Experts of a small language model: 8 layers, vocabulary 8192.
Below are experts of layer 5 (counted from 0) of a mixture-of-experts language model. Rows are named router (the router's row for the expert), down (a neuron's output weights, with its number) and show model dimensions 280-319. Each number is 500 + 50 x the weight over its row's rms, rounded and kept within 0 to 999. Numbers have three digits each.
Before each expert's rows: "raises" lists some tokens whose logits its average output raises strongly, later layers aside. This comes from a sample of Wikipedia text that the model never trained on.

# expert 3
raises: "ver", "ix", "or"
router:535476559502482495542570507521533448434594554430531511495493534543600428517526468369492504464591492505470456547409480546
down0:565511468528543535490528522531564612413490496535546582547440620508516539539488477456576483508531438583398561459473477521
down1:504463460533473519437514513457492367475514515483491474534488586488523486442534347510452482512454496433530514451550502484
down2:403555452502433463459531468530413481401508432467458576462417476547515583485538518478486512400429500533451520561477504509
down3:543536541482443597443572472465535398502537480463486525522497551524510496587582521519427407411434487433371481591510486478
down4:476452503501531501552444473497545535535498584510504556537525543450491544611544467546557414420494539545458552474530497485
down5:571560568428518499542491520521517409504549478450460540514479444512477533575510535529431466543416585533527446463539504429
down6:612511563518512512506571515460583553444526477497530550516475528514541450553503487574527542499536503567497519570498540513
down7:510549511498493504483427562527533515499448517422444465499501531502569485503564489559532506477408566495483492510563480496
down8:549594543574396485588564467584466492562465540486644529500451482421574526528441362509428603482500478544455565471426478470
down9:536555458497559502487561422430547461557533566462560564505481518521546572535553534481436571532529555345524535496576537491
down10:493470553444477470493510500507451405493453532491448400569589559521507477443497468520527470455453518512511534505538520544
down11:412598471523601539489485550394511531474474546605414506487558559559490522445452506560439421604468544511478531460516483494
down12:508428459512458497519394532545542573456443410522468492478568582475509591557441443462563418487508428506512533474426461487
down13:540525441406487458512547542646501530588476500505481530563475397470550488473507514508495450502452548488528419514495470499
down14:462471545443437461511522414425458542540478473555443493467516543418441422520496588550560477475621488515513536462599502419
down15:524476483484449446547449451430476479444474459449488515528466449502513575493520486471513444465425406507480518324521547558
down16:393514490471541485449490502545450545510465534436503481560503501484524496464507599474492559535547659445496532559475472472
down17:514581533465478412484523471515503438512524485587465509475502489484544491508535450500536526425462590532426379488458525530
down18:505525539413440477493506459554473477498571474533533391481460450499487477497466460529403510507536572496451540434566503473
down19:445478539529437462495521459502489363564411447439510448527493505502477467439543454504470459506470490396561509548535525367
down20:471472580531440476507464468471441477491596487550437554468542519475424472489484538599442531490430555507482544547549540557
down21:423403559469494461506445514495474502402547577480443432480482560472505574556483546438574511472468456574530579530507512508
down22:484584543516524559534552510504478437479509537468474539518524456513579511495528484424484561612498510521575542450544533519
down23:485421509463524490512498489515455610504444486623481420456573501477488467512473595476478482464536575559460535547429484500
down24:504514488447489441496475395568511401420537535450418493519593477504485454550521593477632474442533567535568463540547418453
down25:507450490498552518510438535448496528384571536480505463580481438530412453458553623410605490428513544555556589453523594575

# expert 32
raises: "ty", "i,", "ant", "i's"
router:427358420460410518488507566525437436475491549500481479548486554441543472632453454406424441535536534453521475503573508485
down0:535422438517532546546515445488522442511497510499404573493447565615482623517493558491534451476414604505492432571542444488
down1:585573468554521492535481508516458482480460499586513500464583518499491555590525576504460520439446542535551572456375476454
down2:466500483497493582503528561508469568471436491501478414488495491435578562494520362538412498470478599537522490504416546541
down3:517542500522466491557484551590479503428442584387505497538522490450473484519545461491577572545441485509423575458485495472
down4:460577512544506509510425539510517541480601538426449519476426443495521515467501480477506498463506437423534394495544462529
down5:506470394521611496490556592528448534596469451513534445530454479486492591470533520478428485495518476522534450508468428411
down6:537525428470443492503461496542419498498514503581461521397481528477462456366470508524497549535545438476527485559558412549
down7:521557502449512487488506500462486466495446428571487478533566480524540435593518458558473453534456596561457463491412520520
down8:530491501471487603544452506537503491485512494505451503471518532508507450437495504560485551491490432452583546498518501550
down9:444528569531512529379572544601497556491461562522457622398526490473426524462533552579523507442516507466447594495440478517
down10:480445565464490401446502381454464486588472511437564486440502434511535521462539476498530578534457526520586541488429538530
down11:467497510480521518488511440567574523477551472468574524520580545526535450464474570583527543529420431458591534463483557526
down12:411557471515524557465468589475657505536380419500484522474459507549526558567526491510437492528421455524408396536497524489
down13:453433487486490559465432520548520558568450474541517528470565578526468488630432497468410393537459575465558440510538423432
down14:613505586519487523514566493509501496430526539544607387468517536510489491502470528476440457451526492518572457529406523465
down15:552506557482523461517502467547576543488463401491482479478500500499566448485545423406492548497526529456447442465484504431
down16:447494510517458478510545450483463426575521542544513495462485469536509509508409438553511472477454538477467461478467550562
down17:419574455515533504481492391531452464522489457513500519467502438515534524462512523535492468473487531526473534537476409525
down18:516482464556481514541524506404478481472444454622494419396510487552534521483549477541520577524430487399516519545461525422
down19:407447389567580561452480510469546531535468519460453574456510435521531497613489470563543479484537464511566469449634462531
down20:516476392525548514562477482534475495554525495545512440425472421449456509410524534626529498434435567504399541426528559587
down21:424552561554414472475568497586509473576484495568561478540486436504539512476447527482527491565475453489519504473588552555
down22:531489476529498536490495506475502456544527449507354514531474499477595535483552458445475524433500503550557589476491535443
down23:465562508512631526458425425563432453558371474501509552509505579463533444495458461474510542486501463436424584445501654455
down24:591479493511481464408558542425468558490427433442503487536648449544427539570451501547540540422524508461495453559496483539
down25:534421469534429528487521499515590524470550538528474559505552538547534423540540526520472515475529553496540534414511530549

# expert 16
raises: "ient", "ang", "án"
router:605449486464513523481601579534470543478449548527489502549544526515506445537533499539537432537509526525414540550461519463
down0:548540536489466524518464422563503456480504526528496463549555579452556444441495467448446438450473456476446402560528508537
down1:402517552415485585458505457499488493462460472540587488561530479556398450435499553540527524502472482526434528552553381560
down2:496500478456583453518600555519515443548436525440432547432524468514470470466503508551558531474612477495540503514518448391
down3:479397452633532628495466590559565433610555500456547509364499527480523501498553503506523488461507408471570438515492432453
down4:427571550564463558479459431608446550459497437566528523471511478447573542458407625501552536553454498474476491487630373561
down5:445477528528515495417494528603490536595432520475464507472516456488553506493584398543447474482458489479419489567463455442
down6:503597526422489490549436524457530449422540532516468459505500425511500559456466424426530499512515564482470508432450409556
down7:454551473443406474504514394493471513434492420531581426482522449400400525446578614522536413514559477502494531524460480528
down8:471533561523532478528459530495426570467446439503405534527563432601488477499430463550498495447465491552517474462484441571
down9:443474476457501480481485526493441546521592477546447512438589528455568492516490451569578542385521586572473507516457546467
down10:466445502443554344549479377467573420592541496438487530531475499592507503473512506530486541561438546561542491470493482533
down11:557407402515544431467601402513499544469448567418521543493519489456518464505514442414539475508483449530484496517502479469
down12:449626489445546535519555451544516503481584412483403522544509471483428442477497444470483545502443621485488417485478532595
down13:493530486556423412443434461429428426544486577487497448556484459497460497551531583486512560491462457510424455572444484560
down14:525442595470547504468567566529540403562478496572531418520487597483435486595520502403484498482517530501534462462549480597
down15:480523561409444438588522483457515543467553629495560486601490520555511551561541485535474478405533499512527484485464524447
down16:516458484486530537530509576565514517455435572486385535499464558533422565514704474588519499547539522526474461511469510514
down17:482496567486597511468576434432444539612426526549425514486545487538506535436487396424513482514519543505399465368533535497
down18:554445567593439464516545498545513445456489587395506486529495512589521571492482515533516496412587517497641503508602581499
down19:410528547553461536566495531516481525475511430487456539477500507526378506516513475558537560446514475481495518551525449546
down20:537388500393580421421477559553497555579447430456459517557496509461420482401418560610509561553532484491506608570505466486
down21:571589416528580489470462548540440589520448411458416497344519487467479510508500454521479464649496517446507547493551458392
down22:542492388559476457401522475501592520472501483565582469524531564519591467409477483441565473520481454458460522528535505445
down23:479497478517459442474424497544344535627515454527403583499526513537364554481528430501542426506495483491564468490473565496
down24:545569543533594438440446578547416470462497522455472578465602505474465587475512452478553473601461407567450574521436534487
down25:421507458525447449548479500592577531417485472467588497543498488420541583515508471488570498559558512451628528591517455533

# expert 59
raises: "an", "as", "ine,", "itt", "ib", "ase"
router:492398497464558510482580531543535551435515464481459548511595594478536421474455461537515474568561527477473417497448441563
down0:571509587554503375542474441486577496442522456449495613504454489506591515493438482536501593476573442507490478447444547470
down1:488477448512516563475534451468427439492556464575510498411552386460483562461494518487498512510618581478473556553536455524
down2:458548515452594471621485570526533547541429481485486565521599407532528464444525342486540477485528605539528581479476446521
down3:539466504456477373473500488462454527492451510427472486501574556553510534425519508486498563572519496426438504517614489521
down4:546525549492482499532526466486556565507549465419599435495541571448511494616515461421492538546427471475504451515502544510
down5:595514487514538472525584502603474522494474496453403564520525549521509574465517465489601437561481515481457496423495475431
down6:426505491534442551474567485460623487481438521494490511481384481558415525483380525529495486537481527541552443519454510485
down7:530528534459433623547486551493508516556575470544465429520491511461533450497485475449438472444447469482528607501451358583
down8:472491540454460498522416455505428533566345451453470524538480471407519516394559445519593506515524467495477528505435554491
down9:518510562614495371535550499574485451595463500514551519508566566483569463539453386555425450461530567518540509465578544468
down10:501536526517514595491485523570535397452469530542498521475516494580528548538490564490546518537475537554442473496573406555
down11:431485436491521429377439436496503418593502525546443507510461547519490490462558452495476471537616578513453503423533467593
down12:419528512417526488527543479490492417463510571538535520512517497501557518463504383509527459608528444505540431447420533528
down13:569552517450587571489526399453544485524436506493453536503498476554554541491570522542463506531513528469465493527537521532
down14:424483634448451475492540406548456462431478447572552462458493496583491479477439469441458537468462522469543407501552506508
down15:453389647566479591488556582523574551510490513496494446583510463542447438563427514536508575417418562554429446509430493572
down16:474524408545508491414544488399453563468510542465575495436458572531440475478444465528591566529481447468545560476509441501
down17:505503594517572514487517493420521467399474483434583426543522535511536578474435554454583579568460601488437449488516455527
down18:532426498504483597501603422461506516540558446405457437465533513450524502557582484492501544465479558541455486578491470519
down19:529514512542510554567527413447540494445477534554519387470472597455561482496472538410498473515534493443473470533488521528
down20:486485543545545537447510524526481500552477471476428457516444473452588522535489519466514474524447523507444570598498521502
down21:562530540521529411540530541553474489501531530564552521547461387471414450471526468492527431578529443519532464420530481528
down22:485477500362458411496543476447549503501505477504385455461494440462486377460514431511479568464450491499418572533520516519
down23:549488620525458484507401513490483519419489498474484540554521528553495497566572398525481417505532469478563508476507458555
down24:434471489563534409505480477474449534390479535541475481479559509513464448508548489441493450498537626614396562485513509503
down25:531556403421581403434491498468424533584418477445494557447554470530464487543488474493582453494507599492581505488519509542

# expert 28
raises: "ul", "or", "ater", "ew"
router:495497492523523447459541462490484563516493560498519514521434462478557384499568408484497595462517515474475511469532580624
down0:510439468554533481508579490445509549483536457479514585505466469521397473465588548476498577477585520492527603513592454383
down1:555500581480486454492451482415428450532506506455553433585440439586530442559492538536529539481548457462420570461536502508
down2:493567513540550584536556417540592438527534537474539547495401536535564457512556563553474508508486470569500476436481419562
down3:495556479413587516557434583557456560493446526437558484438554501590426553461515485473520503568526482556468426520613458469
down4:502458436507520543550444529399408435543557366554584493491536546559511442484500526437484513518468489477520578502492533494
down5:558543465530580469522489497511473535583351565459440510467521460530396550488489484535497529514515494495479490545517510431
down6:422524522384484507424473532493541619524503455575432460516466512497548520515516529526506578519524506477565472360524446452
down7:491544452469509532521546432474520548563474485494422413422606533467454548472499461549496563555478475490505484437380527503
down8:485481552460543534401449408511423508488471512519429515517465469571478604502538511476591525356523378526487502498482448487
down9:587522620422466501603498509523506522491419516432577545488520432581497422430463529448470601559551511492534598519497422487
down10:404501561464518574466440498459484534500554452522435467481512448539468496440493579520339494480545536525527583531423619456
down11:421477538468460461485443511553475570538491489468481563426536469518517540471533516537483560556490561571475519535521523421
down12:529423532558516560428497591449461418583430489466507496532479408508509489577492560424508578501470479459507546585509398561
down13:482527497517488501452477542502495477431468542511519536459467447574500478487474562431537499593522514436521522403382482502
down14:455523381435563476456568409521570462510499381544546514522464547587517559564496593615532494473480480455502457419524541525
down15:575539503467568524458459497474566448460479415521444561485470599535475420472472390541431553465543499495497508487487498547
down16:535527542459473492476428536484476450526419508570492440559547509503435579525501395521522458511479507503470422475525506564
down17:530556507528498419541500384475463547540500442529541519483552547585516437552468492579482475557470556481531475555479492454
down18:470572502418498492434494532508442512369505452601497465437512435507469467481516551325529560522461487489502499477478570462
down19:523440511529491344516409574439516481450493548524483407455500473489607531451609454466454493574572492413499503511520475577
down20:642505527454505499453480556618461553444427553529487516527499585525475385539536480566512482385535544496483381486529428561
down21:457592559503550555421531570512498445610473469558537585492558468584470474577491529431588471472456569502400524511556516488
down22:508522422374504522469524477457466616588441539424543569554443511559516500488537504452418541436423513405541562532461470469
down23:542554540414560493405601554580497511485535535513507547492425502515533475505541563550462656486493508451481506564492561523
down24:519537486489500480498546490527493439515521462476501528450528510498511522569517520500481519550477356511611483474533503502
down25:479491494430506407526454508591492527473543498548513519526483458546496667500473514522540579582489522508513495410399541443

# expert 50
raises: "iment", "and", "h", "g"
router:601390551556610551448485468506498561478466543546470476540520517405583402475494515486462424592472568590475449499483466495
down0:512451556506500387453472502562514461557516455499514483517473582432494501512372534509466564534426490527495584406482445495
down1:412569495606536452510444439542644503415444466493457524496568473482576583550531565353467578484540600515497527488563611510
down2:567415526478454571484390475572500550484515398575588526473478408501449428445453537462500476480560585513437584593483434574
down3:488425501460513457500477564445490467537410498459504463549460557470453475560539542556470518533517485535540604466530459459
down4:524522507459419485502548477414534534428488453491564493472528489474619549493424480506543526506515483443502577501563542462
down5:370523522484540423541470471526449490429527484544470477440443509512430574477596509474487525499552584513599573484604424459
down6:536573501559548489467522471542522440454502540552508515635396587503540479446538566485531503524537525453505525517538538499
down7:421534543533490491466565529525572518452469512503434485535536485508473503472428487437575443555429475481568443470513541603
down8:501591564508491532489541515522439471418567558482475461473485509530464446527367486515565506430476503583433554521575477524
down9:497518471560531598444487544557448497480459513577507555518514448495463512404468555500537392442468443525444518489488565476
down10:423520514612478544440478395572541507471569498487518492568502606539402472517469642476460508507449498461464580523577419470
down11:565594433532463500461575537415521439536534466528545445554619566551461526492478454546521529495431642380539439432640534466
down12:503460584498507424464531495507492519471438466528494542549454578537576457471501531550515518558502500442502485466454496512
down13:533528484520450477488484521528531510428542474516503450465531560511456421444441422464418490477555556503591387592536543494
down14:475495455531479543451483491490559475544372495488554460540502474456483529410572498502460537505496594516564463552483515442
down15:527626503551474526493443596516487382463532470493592439517489453490523444549547570435442584533566468479556461527488401518
down16:501543451579537543554450493474551368461532618535517405531480558498540543520478487542540441471518568502490425479438505569
down17:510621519507560574614502444543487403471513459528488451524456512561501453527409469498436493508579417393527556470631469581
down18:516507557491442494538494504490461503460453469555464459451468527418499591531455504531586493478448437516607476457552495492
down19:459513478518444535520422503446474470462477519508601507581483578414522478454535672392516520515542508569468580475543521556
down20:482475482490563498507497490498518517580536441478456470432462532585501454506482452490456503527499446565446482552525558491
down21:467465485447517473442490552527476427567476536528605507437475478463572438492548454459490517520523494450477465468461520531
down22:464491586571521437584647571456537452538416451471488547491505528577514398467487534475541483497446464588519523441492503466
down23:583455532590513469508511506575539522472460435506493386595461493523446496538463447521424554511481448495504503521509475535
down24:453575468431540518537418465469393500453534473534560487476518469505544496572516539534554492491477529418444520519491461418
down25:553573603565517373531535478468467471554555458530494492458424429412517495436484526574518503459461462447478523525572479481

# expert 21
raises: "ens", "way", "enc", "ors", "ista"
router:489483489537459516447529449536563542439476533595482515582387517543578406464479446466521598475468485488496502529467576568
down0:494467479544376523568418555464526423532507534475475453459450419541451506546518542410547409501563362514482518581482510520
down1:501549589595528555513564502495552560484482602451440545466567478453493581478527541493435502553477491463506434500496448562
down2:495518487518496493566546491449537447453509459488519504476486493503503534435529542496529509521506398497479418512565487575
down3:499553544453489543402507497500574484478535567515498410516445453555480521572544537438560588450579422480588468556410465530
down4:569428427599508486481443450592444459466584422491497448553440512573521465447591463499481528480470516540439481546552539519
down5:537479525477504468502517533563606509468512436406499527521514488495504452383514497486431540401528408447562465477493496612
down6:487468479489532522535538509462578492530458512535467486559409448548595445500575474464513473495417428480563509595486466596
down7:605589484468490591492522561508469542477549515480469531503535482495466524483455532518476469436506507535553479551465451558
down8:494383409584378500455466437447385450446513449514486526528542531439565563421507474615528553439576501447548564547575464565
down9:367573574510557510518538495376488516491452492504535397485555555514489550482473544454512511459435534482543455439540508501
down10:499571441488486582520545556477471506571502542537486461454648586488457477538441547446537410490488460578493483563577468541
down11:546506598457500379441499429567489553480528512455526516483539592494555537442608493499585470550437481512471539421553602526
down12:504518481499514502450448466458448539478497504472548463526543621537509396480552488428448547396438513483545616519430460527
down13:466585426521465491497509528555500514491539453553538474588561605501524517470485469475499571537526487487423511550572502439
down14:503482444573486539492522559587420505446465529455446488454459444572653543550614512460492615487525451469455576568488437525
down15:516449444485397545484525543512521576512514420512514536475439550411441444451505557396580520568569519500449419502536482484
down16:466460552492493565492581502455490473514550516494576612446576542463454559591504451469486553517550525569458542459447474576
down17:549520430486549496576507495468491594516460520435491471488482477572517502561461463500474557528420552451508467470605507612
down18:448570614549558481477543495471407512485434467483430479469414448604424547513525483534498477499518436508492416600448534461
down19:449527445485548549406575534491479497458439502499485541374498523447476554548592502547454537503539407525422564391504529418
down20:492401539426477359570601549510533508427542486520492412498456446436581474470529502506403398476540506542476466508528477484
down21:541433406561536484538544529497482455507576476527532534500493459513554458563487547614525531632438509510490451457530469485
down22:504517538504475530495449533481538474429560498536510422491564487499551523573554594534539534435391482489588515556443517408
down23:556478450407457539478487531473582382452469544527465506410478523472562543511414508476512541502555478505481446584620485414
down24:464455413565504449503497628479438534522609455577502561506514495411472539515555400522527440512451427524452405516462452490
down25:459568567467467383523547416451516522446620486492539446443421538550362499518511515499512545469437497524474493475366543608

# expert 1
raises: " |", "5.", "?"
router:462589469508625405499462513511572516539444450507545547438479549608526501425496524484503542459587474466480437497517534559
down0:542561503523460476542541521428448464524537401429514428539457531555424517516514583458477474575495533477461416483540533431
down1:511479483478515453450495532549542517572486475595485523509413512512490467505539434449410515495539497435492563470503409570
down2:498434484402533430522533468502516441477480512409472531626435511438508433473549601498425428513504567453452539507579620419
down3:549562492511528468500457545499453498540405427526465460502499581464522501423504498518529530513475460434462426563459602525
down4:524488586518487457507527598552451462530512401547444629451528422571532462518570488557599416506503511556490480490436450527
down5:490532554485495444538542598512570492558549532503492545503473503591466493568501494471550640449547474481578491516451529522
down6:510520510453500501475476565516427545516489456525434532501489517387500462474556412569596465462503462510400539557521511502
down7:581552495559519542508481352634543592505535491595487528452566477438492488451522476500485479487455457478545512469520426479
down8:460506494508418524472538518451485519469492479529506474557557394533486467548538432543541515524534470456457509477392468508
down9:524589593511509522451495537505554503544504543517518446497504673537465591514402487476472512422474459516481416452415433423
down10:540543500451467489418617450529555573497499409433486602628450442541485541492448534476481492473506488588467507452436541513
down11:510484479559475534474478456475441505447551534496553534499450539408499505522507533533509574456530458414490670513523502477
down12:513477527513474553530505518468443519471539473558559434606529458506478434539520488491499451477535458498481569441486479543
down13:488444512587420488472530513443463539411428582551546423553408495498426512507553509533459398462565463497472625479431425490
down14:484440533553465543487496537590415572551508473464483581476464445516422334507472630500552531394525486566497482495442514510
down15:570490459467510517576500477483454483528518405526513398440567462512588583431557482446515510514526501484512438474480451455
down16:516515594528563530539445481521589590462464559535517519570496561447481467514571526516520500379416461516513418521457534569
down17:534516545520503551485348565564440634439517493537514532538463558543467535557481512466436561472486545501410523601520424493
down18:509497513480481486492488440533550566491472481472477547572491461515522500645514475523447501476424425501474453501510469509
down19:445538510559436469478362488537490475503477521584419598396541536523532499486426570445556492508449432570540567563529525521
down20:485408486444435523571505509496472507478448500512457448442483474548520482492448529502398487580574488520494364592470464485
down21:580428551557545502524481485447513501494479502478498507438492594376530579441523540440480537510476459514564543442641543500
down22:545413508524551528471546475468461459500476475479518496541490532450575570477491524516514562454506435528518551511638423515
down23:571555504590591524550462512603415566497543500552415515443534560526471520609477511520513532456466529433507479447498489501
down24:543451475430490447543521477526533438525487397438472481513496439493490592504429532507541557492505502556455417495568559421
down25:503544518447495609456465609521486516387572415598403567505488460517431445503648564534504530418490454457517554532487435510

# expert 55
raises: "iv", "in", "ia", "ias"
router:495401463402423494419527475518417594551445548500521506489511556403485400496429413503545506591478505444505456487535567459
down0:464432472504529526505508524575481503467543555510603536541565539535495500553559504527526584434599464496551542513550417509
down1:459488455372523398519471522533536530577371498553487500460454545533439596565487512485498543663438566571466507553452501452
down2:484504539570466478515364552487411603515486553514389445516536555424515616509458484597477530454442531529543502541532492435
down3:410517507412474500486503468449466447540541509569483513473470476525496532519485506467561501519575492417513449505449526536
down4:474582561479378505534516501517520527503519479554431490597550489562524470476380511513477613472479460434448528483673464536
down5:443630510553439542466548511517523590459502512463509559419539499548574457419573493518531554421488414488518459409501487457
down6:505505460509510541540549536482514608468617340477531480515547501441480471496532633545453591570469450531561466520556509449
down7:429491541465550346530417513509421559430485603500510560554568430544543493516547444432544577576579467518549430483501468484
down8:512438570460535386527521475441481498491499390490494498484486458583485503571418545563541502531577548524569570494499615532
down9:463514544627499561497459534483525486541573624453478479508502488544541499468457471553495439492510523492492426570483533551
down10:476415506507543420494600528477448498485408436468447526515580416484424406469473457435476458494523464538474488516475507536
down11:448439530478505484454454489534575503681446511454599412542474528475439425521545549501477525536420567452494410536431455521
down12:553411522514502472518421537601465434496554448511510523462488574532514540588503509512528451492446367493551648527529464436
down13:558567525465539481495531419485404477522444502574475483562509527375459543516575595501472468433408509479479430449413445484
down14:524462562555571428504512440511471464504542558483552362443450364494510481589464506456452438433512511502495529449514460631
down15:497616512545480519533549532505510465523484536458537415496477449472511519478483549474440506569465477456462390523482480417
down16:577411447540528462579544563569449494524480506598557448483464576512456454476511489520530557466523614497461504470542526467
down17:468496485503490430553529594563481472564518481469518469438485506491525437475455558430432623476479500475478563491519574520
down18:511549482463499515438375532549624481454465454573470536666482603474578480570554514468511535476477565502480468507570470485
down19:464426477564538504495616511551544481558524469493428435475450614487471488537458528507473475445485435466567452464546469507
down20:450476498452426527561469570452584541441466514520459506459582571406536543527587489500483483597383437438555531521376452404
down21:488564487475598563407405445465515505546508570492528523509569463479515458587463418489463459551573507512516553506510453471
down22:534392496488465501473558475520475450530415565492482469583434535485484499547462487498541545503433572405508460521479484577
down23:452517588444399555467531518532492607438412537435501454542533469477574496571464516503514552510493507496561471546450468528
down24:529577484516538438471609494520499539424530488476499467545412501590568441494435514576512610485439410523469464526614448530
down25:564493503391584508473491480630624591516480470525490504565519460593505549523523452486421513458475508548478504507512495504

# expert 20
raises: "em", "iv", "ul", "an", "ar"
router:550409477499538476519453543481485547538470555495485483569553522539506460553458463583581541517439525473463511500479545581
down0:507492436474589419536465477475573449501430480503518486532420440473605500409449486535476463565424452418511409531413569580
down1:471574536461450462529470387495583398563485497577457406491475439445451540386511630484447502576536522495588489516525497443
down2:527466452515433494474506545474550532448527518468431476532425485516409528590535486446566412492573542483533523499490465529
down3:558485487518521486507509529630514445437427496433441455593460524491519572472544560455510468473535480461483400520390519575
down4:449465561442459523527503494503519571527473514537469516564473572516468501526542491466484512490441576474493491585467464655
down5:561527542461546529579502472471522553501495438487517550503570508487531550593485555481595520528555527458513460419526546437
down6:394437595457466545594482588506412418452579498478435507460484606510499445519500480501526506449570522566507547521425516502
down7:487491464558624552593422494436503458506508525497602388559550486463524536436515568425515514518519469504467533534542538509
down8:507533518476496558514477514464555459391509431445501449538509473451482507513554591436563567434491569446459450584524523426
down9:559510527450583540538550512448526456515505405510553529492502512482390649476502594575508419523475490543537510637450597460
down10:427523563524469469400506555436493532469509540578528482480493560515492433440451577480414497603513449528550551437481477508
down11:508565503511498495417470534510536468448538595541474449511580515571442542447473515533487544528428606434492545539460434491
down12:508526398577521512519423519490415467465410460412439475439406558402459467589540499523439474479573523510462492457527400447
down13:498454443453573487507521530584500351549419437582453472478487551494527455453522611530541515472506468524472528478512519622
down14:478504492545468509479457513625596463432530564542555395473438507510573487543509576535530478474490534520512461499593467411
down15:445471533503412497461535483523401438467469530490510524498519463593535530440438523555505524538414404529502494506495540460
down16:500477496616435481503458586518461525560396529467542537424468519566508499549390558599422466448509528482489506469517515470
down17:437541560561454456513470496560521512512482528503528544556513451561439492591435514503687581524497533479521430501427462413
down18:594577456472511530445561514515549534377516533531437517447448525498508518491516462543440538404464485478441469422473527490
down19:557442471514510499438414588506539488598523440499340584543456474546494522552436442530442470560441555482528456413522489473
down20:566512477514526492485460431526468428484474551521569497552566477452576494516484440491499561527553425403521414541510537508
down21:493431474492468539425402475589530439522474449507496537468539509558437495544509436426490481637469493556543543432536532461
down22:482520603574490510599540484598588511538446449569592439572581521517532515594487614581467520514550573538491527521554486472
down23:542481586535470423536506545543514485532532524545441534449382442523523521509386446488550530493473534505510422616549517491
down24:460529440498351486475488401482576543471481525407523510477423525503477450531465447473501539500524479553425437498377500520
down25:430533458468524481499462403520528475538498353484482424513408455528426524491506456502484372412593369558429521527559544518

# expert 40
raises: "an", "amb", "inn", "ad", "ays", "ay"
router:508470493495485402503557553415442391479518528456481437470556533506535435579519453523402479557606486503541477465475484479
down0:491496556509522403509535553440514567517540446540535526548461507503483479581529475611450567496488497508485509528520413498
down1:500483397414520489541520503508572569512579477399443517444489480508454521525504557546471472475528478459406385543559553484
down2:480502541518484470472428569436657513469427509501606558566407519455570447517408512515541569473540515494420514517429520510
down3:538530480395502420510545511474473543551480630546409504553479480469435498507568550628496512469556432537459500555540499493
down4:512434448454458499548591519510495475555470479512429564443443395486408403433361478460492525516480466496516569533499516528
down5:452438420566452534514530455481574442515400424563570460454601484459427455538487498522579531462574439536545485473546542445
down6:512529588534506545507397443436500554444512532426540558531440517407483408396569419430605479602435482538564485489463496524
down7:473548521544568444458521471417424452387413556461497436563528545487492462464486504600544516462503425511547443446520454431
down8:526460504398452476426456464447483485575481445566539592465497538534469487523467444541477552475434490517456522428430567481
down9:566583575381563562497534545468505496521526481490560523469438528516498490528437442414527495545474481492605501607614511485
down10:496448576491556490461519515534389554413545471554549488433449515586497470527544462503562546497487517548476497457434477537
down11:465539468515508500655532538514509504513506472501449492457478403492465455603471569539580412434510464448513594439421506583
down12:562589572630430606558517575595567488536524414528464543441562398408479469477531538516424586470546522453447522510507526525
down13:527615523430494522495478502528551566466522509415603539559471447569524430511546354514538520454501457597454557490499525390
down14:501409503508533515539569562468489502543495572531464426518456562472491438488489583483447481498468507454384458513460504569
down15:471572490522514478504496542604427551522588497568440445506538465650602520501401543535472523472434475430447501431469539550
down16:505534568484473460495504457509538552437438538496458522585468550528577458491535582492500608494476446461537563447526452512
down17:439441491600491393552486567502422508414516427513508474384490434600414499516418542543462540504487509522552534509515485459
down18:505523482553559468543413572484492422521563501574538514539533537426504470512516464510534549413525464513553525500521523454
down19:553508525514527484501524490503479468541509436442549436500494501409537539516554537456561520469551485515607516510554534475
down20:459516471463595566499493419550529504543494514417468527494493612491616492445482514500453508459470455549464460511479539508
down21:560432455478447416534503589421486534512492511536552547527513575524540558458433454473473486559469406411392534495629593545
down22:555495588592505483586435581531495470526410581495490505517495559538373475467449553528502546488426506489367479555558479431
down23:445482475469458503525605447467445451522441552579498523446491436473503474483463481512494466464539528551557411443490435543
down24:560512493533525472526571517520432542512553463473435560506519512579490472584540538471557474512407496576509420532406516524
down25:500480442529608542473500419418468520452499560471558497498582540487516615425466467532515438525495538548452465463478463528